config.toml
num_hidden_layers = 13
hidden_size = 256
n_experts = 96
experts_per_token = 4
d_expert = 96
d_shared_expert = 128
hidden_act = "swiglu"
moe_layers = [1, 3, 5, 7, 9, 11]
router_score = "softmax"
normalize_top_k = false
routed_scale = 4.9
balance_loss = 0.00137
balance_bias = true
router_logit_norm = 2.0
init_std_router = 0.0136
lr_router = 0.000645
vocab_size = 4798
norm = "rmsnorm"
norm_eps = 1e-06
tie_word_embeddings = false
optimizer = "muon_variant"
learning_rate = 0.00953
beta1 = 0.95
max_grad_norm = 2.0
batch_tokens = [65536, 131072]
max_seq_len = 256
train_tokens = 334700000
max_steps = 4610
dataset = "wikipedia_en"
Below are experts of layer 5 (counted from 0) of a mixture-of-experts language model. Rows are named router (the router's row for the expert), down (a neuron's output weights, with its number) and show model dimensions 160-191. Each number is 200 + 40 x the weight over its row's rms, rounded and kept within 0 to 999.
Before each expert's rows: "comes before" lists some tokens at least twice as common just after its tokens as in all text. This comes from a sample of Wikipedia text that the model never trained on. Tokens count by the router's weight.

# expert 35
comes before: " a", " the", " not", " be", " an", " been"
router,161,285,192,192,234,212,141,157,169,158,219,188,194,226,228,240,121,196,221,175,190,242,158,194,200,243,203,139,209,207,189,172
down0,261,168,208,129,191,206,155,170,175,190,208,149,182,205,226,219,120,185,250,117,214,166,285,187,161,148,173,131,142,203,255,161
down1,264,254,159,199,182,233,284,162,204,175,152,155,177,177,220,207,225,206,190,169,222,145,227,229,232,136,213,155,155,219,179,174
down2,122,209,186,170,223,163,173,238,198,139,230,215,181,189,175,163,219,192,225,156,195,230,151,186,211,208,112,232,205,183,184,258
down3,210,233,189,126,140,184,242,145,217,158,171,170,187,184,173,198,207,214,181,202,192,193,202,263,197,177,253,199,146,177,173,223
down4,224,227,202,205,213,159,224,230,150,239,181,184,248,176,207,204,231,185,220,171,198,194,213,248,146,231,268,166,273,174,187,265
down5,212,206,175,249,222,177,279,212,151,184,206,224,186,153,243,200,178,218,142,254,166,208,230,202,188,197,175,154,273,171,232,219
down6,219,248,203,152,231,239,159,241,224,161,269,165,196,181,222,164,168,100,232,208,242,249,137,229,197,149,256,211,134,192,128,179
down7,200,154,180,172,251,180,224,215,181,161,274,242,218,91,149,173,246,203,174,269,248,81,215,209,192,178,145,194,240,241,119,213
down8,170,268,177,153,115,221,222,158,215,206,183,192,211,146,185,148,209,152,184,304,155,193,129,123,199,208,153,191,253,201,193,192
down9,210,170,207,236,201,173,254,169,162,205,203,179,131,247,179,240,224,161,284,212,202,188,248,189,230,209,199,182,244,226,208,229
down10,193,188,215,116,160,219,251,245,250,123,131,220,177,198,161,196,184,150,188,128,252,213,209,192,132,160,245,232,240,184,209,208
down11,254,206,213,181,292,183,224,170,206,227,235,199,175,228,151,126,198,148,324,183,212,223,124,188,172,224,208,192,159,204,257,183
down12,283,219,220,226,220,222,261,199,195,205,204,212,206,237,205,234,194,174,214,187,190,195,238,221,280,219,231,185,226,176,212,240
down13,123,136,144,221,266,159,194,193,244,220,199,142,148,112,187,323,218,151,205,159,269,194,235,231,182,177,131,166,231,184,243,167
down14,280,217,172,180,248,196,179,163,210,211,232,171,186,178,213,197,101,165,113,154,297,193,219,251,201,171,189,132,243,195,218,205
down15,147,270,198,162,207,166,272,165,300,223,135,211,231,217,100,295,206,196,211,194,240,217,189,181,167,214,201,170,215,241,229,237
down16,218,234,168,228,176,210,245,191,288,237,232,248,265,229,191,134,100,204,176,189,198,195,171,207,205,202,176,203,253,220,181,197
down17,279,186,140,227,175,206,244,192,205,181,168,198,175,218,283,153,209,183,164,161,282,168,265,201,168,261,164,191,199,185,254,191
down18,238,165,145,160,157,217,181,234,206,213,210,198,194,226,215,147,280,221,218,191,232,128,181,199,209,203,195,218,214,225,202,150
down19,148,183,236,176,189,197,199,277,179,159,196,167,226,192,188,187,206,267,189,200,209,187,185,186,188,181,207,289,216,207,215,179
down20,193,185,144,219,214,228,158,320,213,172,176,181,185,188,165,164,264,223,139,103,270,176,236,230,196,259,250,183,239,182,134,149
down21,183,262,86,184,215,194,87,266,165,233,225,214,205,277,279,150,232,278,176,260,204,263,211,222,175,267,207,195,229,205,122,135
down22,164,202,173,141,188,156,177,71,223,191,151,243,267,162,165,164,187,115,179,185,213,252,148,187,199,193,209,227,161,275,156,225

# expert 34
comes before: "1", "2", "S", "C", "M", "R"
router,220,142,254,164,249,233,213,145,254,154,231,275,237,179,260,169,215,167,188,154,165,131,185,197,206,150,244,114,223,158,252,196
down0,226,207,212,200,298,256,210,176,240,182,165,217,157,204,129,170,184,175,226,200,171,203,114,198,162,249,185,217,144,233,229,262
down1,228,184,168,217,208,205,191,203,161,149,286,280,144,213,201,228,116,231,235,273,165,184,284,122,193,230,157,252,178,165,209,209
down2,179,152,205,232,203,216,184,235,194,264,283,234,224,214,234,137,241,146,198,158,178,235,154,222,279,250,256,152,186,227,157,176
down3,208,132,277,244,209,223,265,241,189,179,252,237,145,158,140,163,210,127,178,176,186,168,209,189,224,264,180,190,187,225,201,198
down4,140,159,242,214,202,170,222,263,222,154,171,203,196,169,231,183,154,224,217,201,226,195,205,274,151,239,198,119,190,242,230,245
down5,132,251,235,161,199,148,207,172,201,187,213,241,211,214,183,188,243,156,191,195,255,142,216,175,101,149,153,146,188,157,201,189
down6,193,199,153,176,184,146,182,219,215,131,143,200,247,233,294,191,218,151,159,228,193,225,187,248,175,227,200,227,195,186,172,127
down7,179,220,190,130,225,170,98,183,274,163,212,184,243,181,165,254,244,156,273,235,158,264,160,148,226,230,239,230,219,214,210,184
down8,235,163,153,249,146,197,183,145,168,184,149,202,237,221,185,177,150,242,194,267,225,216,254,175,139,202,152,213,116,213,136,224
down9,172,243,152,251,204,204,231,191,160,178,195,246,242,191,236,260,184,241,161,265,220,210,169,256,213,177,217,239,195,192,215,178
down10,146,265,214,231,228,220,200,240,231,142,175,213,201,155,205,250,214,205,183,229,236,199,220,221,182,200,129,201,185,147,184,162
down11,203,211,264,197,235,191,214,196,221,241,230,159,215,204,203,163,167,218,181,219,192,163,197,318,223,221,225,127,255,190,167,262
down12,186,192,153,116,154,250,187,228,208,202,165,141,185,209,157,245,198,203,101,158,218,187,246,200,255,176,225,242,191,164,212,246
down13,154,206,178,223,271,163,182,167,146,130,138,271,222,178,179,169,219,211,205,246,218,260,169,202,236,225,179,171,176,174,252,156
down14,153,212,143,224,224,237,211,183,145,194,264,144,216,166,167,166,156,220,214,196,199,163,229,231,154,253,306,216,232,210,283,190
down15,221,241,260,149,192,305,271,186,226,225,206,232,200,262,179,207,152,147,254,167,201,184,328,150,191,192,208,161,239,265,188,155
down16,219,177,239,139,254,235,160,178,180,202,141,196,278,247,235,231,189,160,214,180,177,182,184,201,260,146,197,189,216,293,245,146
down17,229,232,263,142,194,193,249,268,182,144,205,132,251,239,254,165,204,210,227,158,201,205,171,273,232,147,176,151,272,208,251,182
down18,111,197,148,190,241,233,242,182,208,223,169,228,157,167,166,163,152,137,270,153,220,183,126,217,115,229,163,233,210,189,191,152
down19,177,209,230,130,177,188,276,219,124,212,239,228,166,206,181,192,165,219,235,226,246,196,178,202,198,162,197,226,214,185,219,112
down20,154,198,260,234,211,158,162,206,196,156,186,169,197,207,181,265,217,180,198,139,203,209,199,237,225,242,131,185,138,208,162,176
down21,249,191,224,187,205,197,190,158,184,120,182,191,173,237,211,194,190,186,226,263,186,193,205,212,199,225,163,242,242,286,149,187
down22,186,250,150,199,146,310,275,246,196,236,205,164,206,250,204,167,244,221,166,189,213,177,175,203,189,199,261,222,250,222,197,189

# expert 56
comes before: " |", "iving", "e", "====", "\n", "==="
router,137,172,196,178,171,216,243,195,98,141,215,214,225,177,142,223,202,248,265,246,227,175,180,254,212,219,133,185,223,208,255,281
down0,223,209,228,173,231,156,127,217,189,164,204,150,209,172,176,211,158,178,253,204,212,164,242,214,171,139,195,253,230,202,228,164
down1,140,137,331,233,145,230,142,144,64,205,205,120,197,266,106,176,201,193,197,246,216,179,213,164,184,191,173,152,226,221,194,221
down2,169,191,148,268,281,155,186,146,227,275,222,176,212,208,242,169,194,215,168,190,267,224,208,226,211,209,212,140,276,194,200,227
down3,173,197,237,238,185,239,143,185,139,228,221,182,209,231,243,269,200,189,148,198,193,179,159,180,164,148,243,229,255,252,212,146
down4,216,165,211,261,176,198,233,211,254,155,221,213,204,151,187,216,218,227,183,146,202,115,167,218,170,205,181,216,259,215,161,187
down5,151,241,192,237,207,274,158,146,224,213,226,241,290,186,208,136,179,237,185,230,200,170,264,198,173,276,136,239,171,156,213,172
down6,216,214,292,236,198,203,165,145,114,175,143,267,211,187,195,222,211,154,182,246,172,204,233,257,242,166,144,301,215,180,250,133
down7,278,179,149,206,198,166,250,188,245,305,174,183,172,242,252,180,278,244,224,193,219,261,100,229,235,218,220,112,137,264,248,238
down8,252,207,224,208,181,208,250,150,194,317,254,239,169,184,181,150,181,155,210,138,186,186,209,164,143,228,149,149,226,162,232,168
down9,213,204,266,195,170,174,207,225,201,215,204,322,173,164,150,136,223,149,181,208,208,175,235,122,166,222,233,188,145,217,261,205
down10,146,113,196,218,145,235,143,198,204,182,196,163,172,164,168,196,216,198,179,191,205,213,190,129,182,188,227,154,244,199,175,159
down11,157,186,273,232,310,194,177,126,205,228,244,183,212,165,226,236,216,239,153,178,85,234,265,194,176,194,140,219,114,182,157,188
down12,269,169,200,151,224,210,204,229,176,233,240,151,140,193,187,269,198,215,168,164,225,131,251,232,221,253,184,203,192,161,207,178
down13,229,160,168,200,187,197,212,104,148,172,234,182,171,197,196,240,206,236,252,168,218,207,183,143,246,210,258,210,198,199,199,282
down14,162,148,275,183,181,263,257,201,191,173,250,224,235,234,290,193,219,180,169,270,150,207,156,193,253,207,155,175,140,191,167,211
down15,166,189,162,237,257,162,253,240,158,261,219,238,194,178,156,226,201,193,173,182,159,156,179,213,200,174,201,190,252,192,156,235
down16,261,233,177,176,240,161,229,200,127,192,160,168,172,309,171,157,212,216,104,272,210,202,265,240,190,182,182,208,198,195,267,165
down17,270,177,263,272,203,236,200,228,220,225,198,130,129,254,230,243,293,136,233,190,147,218,211,143,204,184,145,215,198,238,214,235
down18,159,148,187,159,172,212,187,200,249,216,180,123,245,161,159,202,214,174,234,203,217,149,225,163,182,173,187,254,159,239,190,183
down19,225,281,232,258,180,154,195,154,151,285,218,130,269,190,189,180,226,167,290,162,199,148,197,103,187,209,224,223,231,234,298,221
down20,202,202,271,227,243,233,158,174,167,204,213,235,155,85,180,168,169,215,129,139,161,162,297,198,124,216,259,122,232,216,235,183
down21,189,226,157,196,202,191,303,201,165,223,199,249,298,166,197,150,171,146,115,200,158,216,200,216,226,244,208,178,243,187,239,211
down22,230,165,259,192,83,206,212,237,206,209,201,282,286,222,196,135,219,196,183,234,183,161,183,225,195,179,231,206,168,169,184,207

# expert 75
comes before: "0", "5", "4", "9", "3", "6"
router,263,156,259,268,203,150,198,219,213,146,170,167,221,173,112,185,267,241,185,230,177,157,171,167,192,168,204,191,171,255,232,191
down0,150,220,242,258,210,212,194,102,218,180,233,237,179,183,198,230,204,200,100,213,174,136,170,163,164,168,262,232,190,157,200,258
down1,199,232,195,187,116,203,197,219,125,265,135,240,157,275,251,191,222,170,257,169,195,256,220,214,141,180,227,219,277,193,195,177
down2,170,180,182,273,164,155,221,168,168,174,163,236,170,208,210,222,168,162,239,192,156,231,275,220,144,171,230,170,205,231,207,168
down3,247,246,279,188,198,192,105,165,210,180,117,207,155,208,236,250,143,158,167,180,202,294,200,233,177,198,118,189,123,205,226,199
down4,202,254,254,144,169,178,124,260,190,252,120,175,205,187,80,174,241,215,191,175,149,258,205,185,162,228,213,261,246,187,291,243
down5,182,223,204,220,161,166,125,196,235,232,186,189,193,230,213,197,212,253,189,214,180,238,170,246,202,228,243,174,172,171,161,163
down6,242,202,165,242,172,165,157,204,194,198,223,228,190,252,199,203,221,234,196,213,202,201,159,236,230,232,217,130,155,171,205,202
down7,169,191,148,195,221,224,201,182,248,115,154,193,189,174,231,199,224,100,226,201,159,239,182,114,172,137,217,155,165,128,254,182
down8,205,238,211,239,207,181,195,166,221,161,250,231,203,250,187,208,202,168,224,232,248,229,211,254,158,274,205,170,182,200,156,210
down9,162,194,164,182,167,292,183,235,218,203,214,200,77,182,224,198,238,196,116,247,190,241,247,170,123,184,189,123,223,153,279,243
down10,147,189,230,212,246,183,148,228,220,256,247,154,272,169,196,179,231,209,195,125,208,167,187,165,236,218,168,222,142,226,190,156
down11,200,188,137,171,162,204,222,221,225,182,193,267,169,237,226,193,245,198,221,161,144,142,193,275,220,264,203,155,223,225,209,169
down12,165,196,252,243,191,157,225,217,259,239,216,254,203,195,156,192,186,217,234,288,125,217,164,287,173,170,167,259,199,131,176,237
down13,180,168,81,203,175,229,200,199,247,144,201,125,177,211,141,203,204,195,184,224,167,258,172,205,165,163,227,178,212,200,249,168
down14,175,233,145,269,225,174,181,174,261,218,214,189,149,167,133,226,200,214,137,236,235,183,260,128,178,237,242,213,191,192,252,192
down15,121,262,152,236,155,178,158,109,198,246,185,231,226,263,246,192,208,179,231,211,252,246,210,236,196,243,164,208,169,236,142,232
down16,107,178,221,213,146,205,202,151,232,169,234,195,201,245,234,291,211,252,140,195,155,227,160,170,149,234,127,225,183,184,156,181
down17,212,209,176,204,172,250,222,243,187,236,274,205,170,162,158,192,186,214,211,183,186,209,186,192,194,195,169,224,188,195,146,225
down18,158,198,181,160,242,214,223,202,235,190,240,193,227,278,174,249,265,231,212,197,152,161,166,170,184,138,214,229,225,236,160,221
down19,284,272,163,170,221,199,252,182,211,228,226,218,184,157,234,168,156,215,117,239,248,231,244,219,198,183,269,173,259,97,149,145
down20,194,238,225,160,195,185,166,204,159,165,177,183,194,191,222,132,187,278,190,214,217,135,243,242,247,184,137,271,257,199,238,184
down21,228,175,200,178,102,200,221,263,221,226,145,193,205,231,225,267,180,210,152,191,210,246,143,212,262,180,252,200,136,233,285,184
down22,193,222,202,235,265,213,251,136,159,224,154,156,191,110,177,268,143,247,162,166,284,154,209,252,195,198,100,128,217,140,236,155

# expert 8
comes before: ":", " |", "nel", " medal", ")", " /"
router,227,217,180,194,168,256,222,196,278,126,213,188,219,234,194,218,283,163,177,192,202,198,184,180,163,143,142,232,155,232,165,226
down0,225,207,172,196,215,226,300,128,187,171,230,155,155,242,254,102,173,229,221,175,112,122,250,211,182,171,227,205,253,185,177,194
down1,325,155,186,210,280,172,167,174,217,205,159,231,199,239,205,223,177,210,264,203,191,200,200,178,249,202,196,175,207,243,161,198
down2,150,238,227,207,148,271,250,223,249,154,247,198,188,215,161,166,212,154,182,213,104,171,177,101,209,197,195,199,209,254,208,244
down3,238,135,110,275,227,258,242,194,222,136,143,207,163,201,211,215,181,181,193,130,279,192,232,288,204,207,225,172,208,244,187,206
down4,163,180,232,235,142,157,237,194,239,217,142,281,223,201,120,242,133,311,203,170,205,186,269,205,165,185,202,327,203,181,162,245
down5,195,166,164,213,245,209,244,200,153,235,197,266,230,263,140,160,233,192,110,225,223,237,254,178,214,185,244,225,235,163,122,240
down6,186,247,162,186,231,194,178,174,201,228,198,181,278,171,213,210,206,228,259,216,240,207,161,281,202,124,237,166,200,169,182,104
down7,247,171,231,212,192,244,215,221,143,129,244,212,201,145,182,176,148,85,176,191,184,149,225,231,146,253,184,159,242,208,193,158
down8,292,175,197,153,146,201,183,249,259,195,236,232,199,178,241,204,194,272,189,207,161,185,191,171,219,190,154,230,133,169,183,201
down9,139,215,227,196,288,121,266,213,156,190,179,174,283,162,196,181,223,153,202,260,197,184,195,137,239,165,177,190,155,240,178,254
down10,206,226,237,187,169,225,171,214,218,118,208,148,182,222,225,165,259,216,208,191,229,272,224,180,230,172,209,245,195,111,199,207
down11,184,242,244,213,198,185,208,165,225,217,194,290,206,277,186,202,235,192,120,216,244,122,269,111,238,162,130,222,147,146,209,183
down12,175,84,202,257,187,236,156,207,306,134,218,221,201,274,190,227,175,187,263,216,194,218,219,198,217,162,280,263,131,166,153,175
down13,179,180,123,181,192,249,152,199,209,234,169,224,205,211,171,190,139,105,217,171,195,132,130,224,213,206,238,189,147,224,207,237
down14,166,216,250,212,294,177,195,150,185,195,230,174,194,231,220,213,265,286,185,173,168,176,233,194,159,169,218,162,252,204,219,119
down15,195,193,174,212,143,196,173,196,213,170,91,222,193,192,240,210,148,113,220,224,206,215,130,180,163,192,172,256,212,174,201,194
down16,284,234,159,284,231,165,202,93,178,187,209,241,203,228,187,184,179,121,158,158,205,209,174,156,193,179,225,250,229,206,192,195
down17,228,119,249,214,219,189,253,192,142,216,207,225,220,218,219,243,134,251,198,221,196,214,217,239,152,90,207,205,289,238,223,277
down18,214,218,258,186,119,173,177,170,160,148,176,231,160,211,226,283,230,135,239,76,208,262,238,207,212,200,142,251,278,209,189,261
down19,201,109,155,302,153,173,210,188,261,179,268,193,227,209,249,221,215,171,224,210,229,169,177,189,236,244,128,214,198,182,191,207
down20,202,103,165,230,261,258,238,151,237,178,164,253,220,203,172,178,163,252,280,145,145,183,204,210,171,172,164,264,300,217,218,264
down21,294,195,249,177,233,215,267,143,95,302,170,213,155,137,189,238,165,260,194,136,308,197,189,302,151,259,192,215,177,175,197,210
down22,193,241,248,232,165,307,201,253,213,193,242,276,201,131,249,136,208,135,154,200,180,178,236,202,259,168,152,198,238,213,265,137

# expert 72
comes before: " ", "\n", " —", " P", " S", " W"
router,164,270,172,190,190,231,116,122,162,194,216,266,243,186,206,152,196,175,284,151,122,226,248,217,193,265,242,167,203,192,213,214
down0,209,158,176,152,180,252,286,202,187,256,143,127,195,159,193,177,185,239,200,232,252,246,180,191,205,217,156,152,181,100,174,237
down1,240,170,219,158,264,216,180,182,96,173,206,158,271,143,184,214,220,218,252,237,217,193,202,229,189,231,205,235,207,174,223,213
down2,279,185,187,283,136,201,187,243,185,148,165,193,202,249,217,186,97,205,264,214,258,224,228,237,124,223,126,220,166,169,142,240
down3,277,252,182,190,185,223,203,167,149,269,146,112,201,256,196,184,246,273,113,165,138,189,192,141,238,262,294,127,244,195,214,213
down4,257,139,239,220,224,168,147,236,182,225,133,122,154,264,228,140,229,54,234,180,192,230,248,205,141,261,198,211,159,236,265,206
down5,235,139,145,164,181,183,203,284,207,205,209,205,147,148,165,178,182,147,187,162,151,101,168,195,177,221,187,195,161,250,157,210
down6,203,234,165,167,291,213,224,149,213,137,172,206,257,164,155,212,198,156,144,186,182,140,201,220,188,210,241,246,219,114,227,193
down7,157,215,249,206,236,212,192,232,244,249,155,201,214,194,134,217,182,275,162,157,256,153,176,229,250,259,241,168,159,218,166,160
down8,202,118,196,195,154,182,194,148,234,217,240,217,180,179,199,259,253,162,176,194,125,193,225,171,223,183,186,206,176,186,195,181
down9,169,234,182,157,197,245,260,112,262,139,162,246,215,222,180,193,254,254,167,165,219,209,284,147,202,170,165,217,192,152,228,225
down10,174,173,197,166,151,164,194,139,224,234,135,177,215,109,205,173,196,219,184,258,172,188,228,131,175,167,223,154,186,163,205,168
down11,225,279,156,230,241,155,147,186,166,224,205,170,151,219,272,147,160,247,194,200,167,224,208,229,277,223,236,197,268,257,208,192
down12,177,246,235,222,186,187,143,204,256,248,192,224,189,203,252,280,209,209,202,145,185,178,259,218,247,218,222,228,215,186,145,165
down13,198,242,259,275,237,142,209,220,294,203,219,225,198,196,187,213,165,208,211,209,217,210,188,176,175,164,198,142,180,116,196,153
down14,148,220,145,119,167,174,216,216,206,195,193,150,172,159,217,165,256,215,256,191,160,207,199,207,171,214,175,185,180,210,190,156
down15,79,168,178,218,204,240,213,169,280,130,158,208,202,118,253,244,221,259,136,192,220,161,181,229,111,195,218,191,221,175,150,215
down16,207,208,195,283,230,182,178,188,187,202,255,176,148,285,226,211,198,153,172,208,173,255,209,246,219,209,297,143,247,193,212,194
down17,195,233,192,223,169,168,157,213,112,232,186,159,211,277,163,184,234,238,170,218,235,109,231,150,182,180,260,202,261,212,142,221
down18,190,207,206,214,183,158,214,225,231,210,153,168,242,151,194,220,140,231,142,205,194,268,204,185,255,129,224,165,240,219,190,251
down19,230,230,210,227,287,118,238,198,150,239,233,255,251,202,172,171,224,218,204,204,263,192,193,207,236,201,174,210,213,175,102,193
down20,204,192,209,107,169,214,189,243,220,175,229,213,150,224,250,239,238,183,256,219,156,149,220,200,165,132,230,191,160,205,221,226
down21,181,269,217,140,230,171,169,162,183,194,239,139,211,187,214,147,189,161,150,217,205,200,226,181,201,172,127,113,191,185,156,174
down22,148,170,206,236,214,223,199,212,238,130,158,149,153,209,255,212,196,146,226,175,179,230,201,174,139,226,269,178,208,174,135,177

# expert 21
comes before: " ", " /", " German", "ity", " election", "is"
router,252,138,218,136,241,170,215,161,238,216,178,224,195,173,187,148,261,148,168,244,144,165,212,231,189,238,184,252,176,145,195,182
down0,182,240,106,197,163,255,149,227,228,146,205,242,167,167,200,244,211,223,238,164,235,219,216,144,203,112,162,232,233,231,236,159
down1,191,257,138,208,157,220,221,187,190,211,263,187,212,227,329,145,193,236,226,231,222,179,201,203,223,241,274,222,271,176,229,235
down2,255,118,244,194,197,117,259,172,181,134,169,237,169,194,262,196,179,261,141,259,247,160,239,211,224,235,192,215,206,234,262,273
down3,231,217,243,205,162,166,236,183,190,167,143,166,222,228,155,233,272,264,271,171,251,185,178,227,188,214,146,233,204,171,169,192
down4,267,154,204,212,265,209,214,218,157,202,233,260,206,231,139,145,192,206,209,167,190,126,193,207,198,282,196,151,207,253,216,250
down5,258,116,140,209,217,276,242,145,226,211,214,171,129,204,291,175,227,177,200,206,163,216,242,271,224,226,227,228,171,245,235,292
down6,176,231,175,260,223,247,154,135,218,153,192,182,256,304,162,200,261,236,158,259,248,205,149,231,188,282,196,225,206,183,166,176
down7,219,235,215,213,204,168,221,199,152,243,162,173,212,167,249,111,223,260,232,178,144,168,234,255,240,207,232,211,143,208,270,153
down8,196,177,190,115,310,221,239,138,222,221,191,220,168,208,286,245,235,238,225,159,237,143,193,278,233,236,192,188,213,193,175,207
down9,206,222,128,167,222,211,130,196,218,193,154,300,207,223,192,196,155,244,248,98,185,173,180,202,211,217,217,227,246,176,216,212
down10,247,158,200,111,148,147,216,232,139,245,261,213,136,217,210,134,210,230,171,198,280,227,229,190,205,171,247,183,201,244,195,222
down11,200,203,231,210,195,161,256,173,168,264,162,214,165,144,138,142,183,163,231,289,196,223,218,180,223,176,199,225,225,196,201,197
down12,151,211,158,217,162,159,208,113,226,199,190,213,115,206,165,196,226,228,238,198,221,249,223,154,200,227,237,156,274,248,220,201
down13,166,193,235,242,189,157,95,185,203,248,140,120,218,271,199,212,162,223,207,218,206,199,210,115,208,216,170,146,196,217,197,120
down14,175,176,223,169,225,172,211,284,227,157,229,188,226,154,143,190,167,155,293,201,306,124,74,224,219,145,217,186,251,161,260,233
down15,234,190,202,150,219,219,194,164,179,208,214,217,214,174,190,198,231,185,222,197,285,182,206,207,192,161,155,264,172,228,264,227
down16,248,228,144,162,222,257,123,337,185,137,235,221,181,141,248,173,203,127,203,223,176,157,148,215,175,158,154,271,189,242,166,234
down17,166,239,203,236,181,206,243,242,240,200,279,249,160,230,70,244,228,147,250,280,200,186,221,196,207,232,139,258,240,170,184,261
down18,222,224,224,215,177,221,191,219,157,170,196,189,187,175,204,260,191,168,167,274,189,171,209,221,227,232,141,162,135,180,205,291
down19,192,224,202,175,211,231,225,266,164,225,211,191,216,193,215,232,217,223,141,236,213,229,204,208,253,187,238,284,212,235,147,154
down20,181,203,203,217,143,187,178,200,233,213,175,207,191,337,192,229,157,162,226,227,163,213,135,192,229,238,142,152,169,129,186,213
down21,170,200,240,175,274,187,162,238,192,218,250,221,219,176,199,205,198,270,176,201,202,234,178,180,186,132,264,241,154,174,242,193
down22,259,193,202,164,228,73,200,202,202,132,172,221,283,143,196,193,236,156,232,227,148,268,205,138,159,193,155,229,166,211,185,112

# expert 43
comes before: " |", "–", "0", ",", ".", "th"
router,221,181,183,206,198,293,190,135,198,119,184,201,185,236,199,241,216,145,213,193,186,138,166,200,174,203,169,102,222,134,252,135
down0,262,187,190,148,321,261,188,144,169,223,208,169,139,192,263,158,161,267,179,311,274,125,241,207,191,181,201,233,168,138,251,187
down1,209,202,143,164,197,302,206,207,276,237,224,201,243,250,232,199,171,243,147,307,231,223,139,202,134,232,174,183,233,220,245,168
down2,123,110,170,119,224,219,232,252,223,114,118,237,206,225,195,207,153,196,212,186,171,248,205,232,179,225,187,228,162,223,137,220
down3,154,255,249,197,179,234,214,186,269,266,116,135,191,215,155,211,169,209,196,256,228,94,157,211,244,235,176,197,229,175,230,228
down4,131,215,236,160,207,249,169,235,129,179,161,164,190,175,282,282,215,170,225,251,231,215,152,129,171,148,204,258,117,242,194,256
down5,164,238,226,219,216,144,247,209,232,124,212,135,137,223,280,256,213,159,199,172,178,123,231,181,134,148,186,238,148,210,234,208
down6,254,239,170,113,250,176,168,191,238,183,255,244,174,256,209,195,223,192,156,238,264,226,207,263,155,156,200,182,240,188,204,187
down7,187,217,162,230,193,188,238,182,222,248,202,163,183,133,227,198,241,163,171,201,224,119,276,162,210,273,209,208,251,226,162,251
down8,166,188,226,266,243,227,252,173,172,118,174,247,194,218,262,179,289,143,256,143,139,169,268,208,268,229,234,184,233,205,193,176
down9,140,102,258,153,158,183,209,164,186,223,188,215,134,256,179,170,241,278,186,198,159,245,154,186,193,201,218,180,194,157,201,208
down10,178,136,284,196,217,188,212,194,295,207,230,204,216,135,221,213,186,256,195,219,200,232,169,216,204,198,215,177,188,180,215,166
down11,152,229,124,219,208,235,198,156,196,181,266,213,202,130,141,196,218,201,215,221,125,232,174,217,187,204,125,196,129,147,191,176
down12,156,183,235,226,262,225,187,164,247,243,194,196,218,126,199,230,179,139,173,210,288,213,207,165,175,142,233,151,193,277,209,186
down13,275,230,227,138,212,228,185,179,250,134,175,199,117,132,324,177,129,160,172,236,167,156,152,153,210,148,260,131,292,206,213,203
down14,163,171,224,232,190,126,189,200,227,208,219,165,227,290,129,217,239,190,196,169,224,233,169,220,314,194,169,221,156,232,159,215
down15,245,216,121,204,129,206,165,162,220,246,223,141,152,159,184,170,208,178,171,180,290,284,180,248,191,221,202,218,168,160,237,172
down16,167,206,137,188,189,235,178,272,310,197,233,300,245,225,183,228,243,145,165,120,243,206,233,232,221,188,225,204,220,212,129,131
down17,227,243,235,227,235,179,230,196,222,174,188,219,180,254,133,241,170,175,277,168,241,242,257,187,162,217,156,159,232,207,260,191
down18,253,180,224,188,216,184,182,136,148,247,154,195,220,189,238,161,258,212,155,189,144,146,187,185,183,221,284,223,172,246,113,172
down19,230,173,240,140,243,227,163,183,139,181,228,178,203,180,197,176,200,190,216,181,211,251,99,265,144,172,201,202,208,250,170,174
down20,288,174,304,162,161,164,247,157,214,214,166,166,202,273,162,254,197,157,197,271,162,209,193,160,182,292,169,267,226,193,224,198
down21,218,181,203,161,218,167,233,167,163,221,176,170,240,196,242,149,213,246,207,172,244,246,191,255,155,196,239,190,189,213,224,216
down22,198,184,155,100,226,201,236,218,164,246,152,237,233,200,190,207,165,243,239,179,152,195,216,176,191,229,178,206,245,154,217,169